Experts of a small language model: vocabulary 4096, 1 pick a token.
Below are experts of layer 6 (counted from 0) of a mixture-of-experts language model. Rows are named router (the router's row for the expert), gate (a neuron's input weights, with its number), up (a neuron's input weights, with its number) and show model dimensions 448-479. Each number is 50 + 12 x the weight over its row's rms, rounded and kept within 0 to 99.
Before each expert's rows: "comes after" lists some tokens at least twice as common just before its tokens as in all text. This comes from a sample of Wikipedia text that the model never trained on. Tokens count by the router's weight.

# expert 4
comes after: " |", " |\n", "0", "1", "|", ";"
router:58 37 47 56 49 28 54 26 57 62 49 61 68 61 53 55 36 47 65 58 45 36 35 69 52 51 37 30 27 29 53 55
gate0:46 62 63 53 51 46 68 42 69 57 52 52 48 66 25 53 32 41 42 66 30 58 45 48 43 60 59 28 31 43 54 26
up0:32 35 28 53 39 34 64 50 67 64 57 44 62 50 70 33 58 65 33 54 56 64 55 34 52 64 43 44 50 54 39 69
gate1:46 32 56 46 62 38 48 46 41 58 43 50 41 52 54 50 52 37 62 58 36 62 41 47 45 72 38 43 69 31 44 51
up1:37 52 51 40 65 35 77 56 48 46 45 55 34 37 36 23 53 21 45 61 64 31 64 51 45 42 52 37 41 46 47 50
gate2:26 60 60 46 58 42 50 66 44 57 41 66 48 58 54 44 25 47 53 40 80 53 62 70 55 38 45 19 46 48 42 16
up2:42 59 64 56 39 59 39 62 43 47 53 35 39 51 58 50 38 34 58 44 45 44 35 42 51 46 50 50 38 59 49 22
gate3:48 45 75 64 47 46 36 34 69 51 56 39 44 68 67 43 70 68 67 58 68 40 47 40 57 50 48 36 31 43 50 46
up3:46 43 47 45 29 36 30 53 60 49 29 39 43 58 58 53 46 30 55 51 69 41 51 51 62 50 41 38 47 27 29 62
gate4:43 26 53 60 31 54 48 43 38 39 51 52 60 43 61 23 53 54 46 54 41 45 51 49 64 60 46 34 33 64 63 50
up4:31 63 56 44 30 54 74 35 74 56 58 41 80 47 26 62 39 60 52 61 70 53 60 66 55 39 48 35 51 53 37 43
gate5:46 60 55 34 50 50 51 39 71 62 64 61 48 37 22 51 57 52 25 45 50 44 41 46 41 31 64 48 55 63 54 52
up5:50 32 57 56 57 49 80 53 42 50 33 27 60 58 59 46 74 39 30 60 59 37 26 76 49 51 56 59 53 76 56 39
gate6:51 41 52 47 64 39 30 30 67 27 54 43 59 52 53 48 65 43 63 46 38 53 29 36 62 73 43 42 44 49 50 72
up6:70 60 33 39 64 30 54 42 41 55 51 48 55 53 41 57 66 45 43 55 47 66 64 56 56 29 37 55 43 56 35 37
gate7:39 66 57 46 66 48 42 37 69 15 45 37 50 53 53 37 39 37 30 31 53 52 53 48 45 53 59 48 55 37 37 58
up7:49 43 66 58 48 36 54 53 38 55 37 43 39 77 46 46 68 65 57 51 49 20 33 46 47 62 32 55 57 28 62 49
gate8:41 52 62 61 60 35 47 50 36 34 57 46 33 49 29 58 36 43 62 49 49 59 48 53 46 58 66 40 45 52 43 44
up8:10 35 51 36 72 67 41 47 63 52 38 43 37 52 60 37 67 44 65 55 42 45 42 58 41 59 47 43 55 31 57 37
gate9:45 64 45 60 42 65 64 68 34 54 62 63 32 34 64 49 61 58 55 42 62 55 37 65 42 65 51 63 42 51 58 30
up9:38 35 62 60 51 47 47 60 67 49 28 59 54 60 53 48 46 40 33 57 51 48 45 39 56 58 73 63 58 43 45 43
gate10:44 39 64 27 53 74 70 52 48 42 53 55 49 17 66 40 41 51 25 44 36 46 42 57 49 53 26 59 54 43 69 59
up10:34 55 38 50 36 40 38 41 57 30 63 47 39 30 46 37 43 43 58 47 55 48 54 49 53 62 41 39 43 42 43 60
gate11:49 71 53 54 65 34 39 58 50 67 49 51 51 41 65 42 37 68 60 42 47 46 50 63 56 45 53 55 34 39 57 60
up11:62 53 69 58 40 48 71 64 64 25 42 41 53 72 23 29 69 32 35 44 42 59 41 49 57 59 66 48 47 44 53 48
gate12:39 44 55 61 65 51 46 60 58 52 50 71 34 62 44 64 43 68 55 39 58 67 39 60 33 38 39 36 56 42 42 32
up12:49 35 65 38 63 60 38 44 55 60 56 49 41 52 68 45 43 52 48 51 72 37 72 50 43 55 63 57 61 46 32 40
gate13:46 29 49 65 44 68 61 51 67 49 52 31 55 45 46 45 56 48 59 36 27 62 58 42 60 36 60 64 57 60 38 66
up13:65 62 71 44 58 45 41 53 54 40 45 50 67 26 44 75 49 49 43 58 38 25 52 32 34 46 35 40 56 46 43 66
gate14:56 53 56 64 30 43 34 54 49 30 38 45 43 12 55 66 37 71 43 45 67 54 51 78 28 50 27 49 66 51 45 30
up14:54 46 51 70 49 42 58 58 58 30 52 81 43 59 40 30 43 49 46 59 68 34 54 35 30 60 49 51 32 42 54 60
gate15:56 31 83 54 55 65 53 64 51 22 46 61 68 39 54 62 50 52 37 41 68 73 38 58 64 60 43 82 63 44 43 59
up15:59 78 34 44 55 54 64 41 65 57 54 54 46 52 43 55 47 52 40 61 54 48 57 45 41 43 44 50 48 52 39 57
gate16:49 63 51 61 48 60 59 38 70 69 41 50 54 29 50 22 41 57 52 44 57 39 45 61 37 79 23 64 60 52 47 37
up16:37 48 45 51 39 36 45 41 71 44 46 30 59 43 44 38 50 62 70 68 58 28 48 55 53 51 61 59 34 48 53 54
gate17:73 49 46 54 52 24 39 58 55 58 66 70 51 28 30 23 63 63 16 48 32 46 38 52 29 29 47 53 57 43 55 49
up17:46 36 51 54 45 42 50 62 52 12 41 67 62 32 42 58 37 52 44 41 53 46 43 62 55 62 49 59 61 59 52 30
gate18:46 42 38 44 61 70 48 55 32 79 58 56 65 30 67 60 76 60 35 50 29 40 58 50 63 61 41 54 62 44 41 52
up18:61 65 31 44 44 49 58 50 65 64 60 49 28 65 50 44 58 43 50 47 53 68 50 59 32 36 39 46 40 41 42 69
gate19:44 52 49 49 54 44 44 78 45 62 49 30 73 53 49 64 26 50 39 43 52 48 64 66 57 61 50 50 40 57 74 55
up19:41 49 49 35 44 58 45 52 47 71 55 61 55 38 53 44 59 48 68 51 38 70 37 38 62 39 46 65 48 57 54 55
gate20:46 55 29 60 52 48 40 55 51 64 51 56 54 63 60 62 61 46 41 45 54 39 32 32 66 45 52 59 49 38 59 81
up20:55 64 75 40 21 41 67 38 57 45 24 29 61 57 52 44 48 63 64 38 32 41 63 59 54 58 74 35 49 51 31 21
gate21:61 67 29 55 65 54 40 45 52 69 55 43 58 66 41 43 50 51 49 56 59 37 45 81 81 64 27 68 56 63 37 51
up21:59 47 48 48 37 50 65 29 40 49 54 53 60 43 38 57 45 31 54 49 59 23 46 67 51 31 62 39 58 57 49 41
gate22:76 53 51 71 52 37 41 62 50 43 50 46 18 58 47 70 39 49 24 53 52 59 74 69 46 43 62 45 62 48 47 55
up22:35 70 55 47 27 63 49 43 53 67 52 61 66 58 44 61 62 64 52 43 48 52 25 39 51 59 46 45 40 67 40 40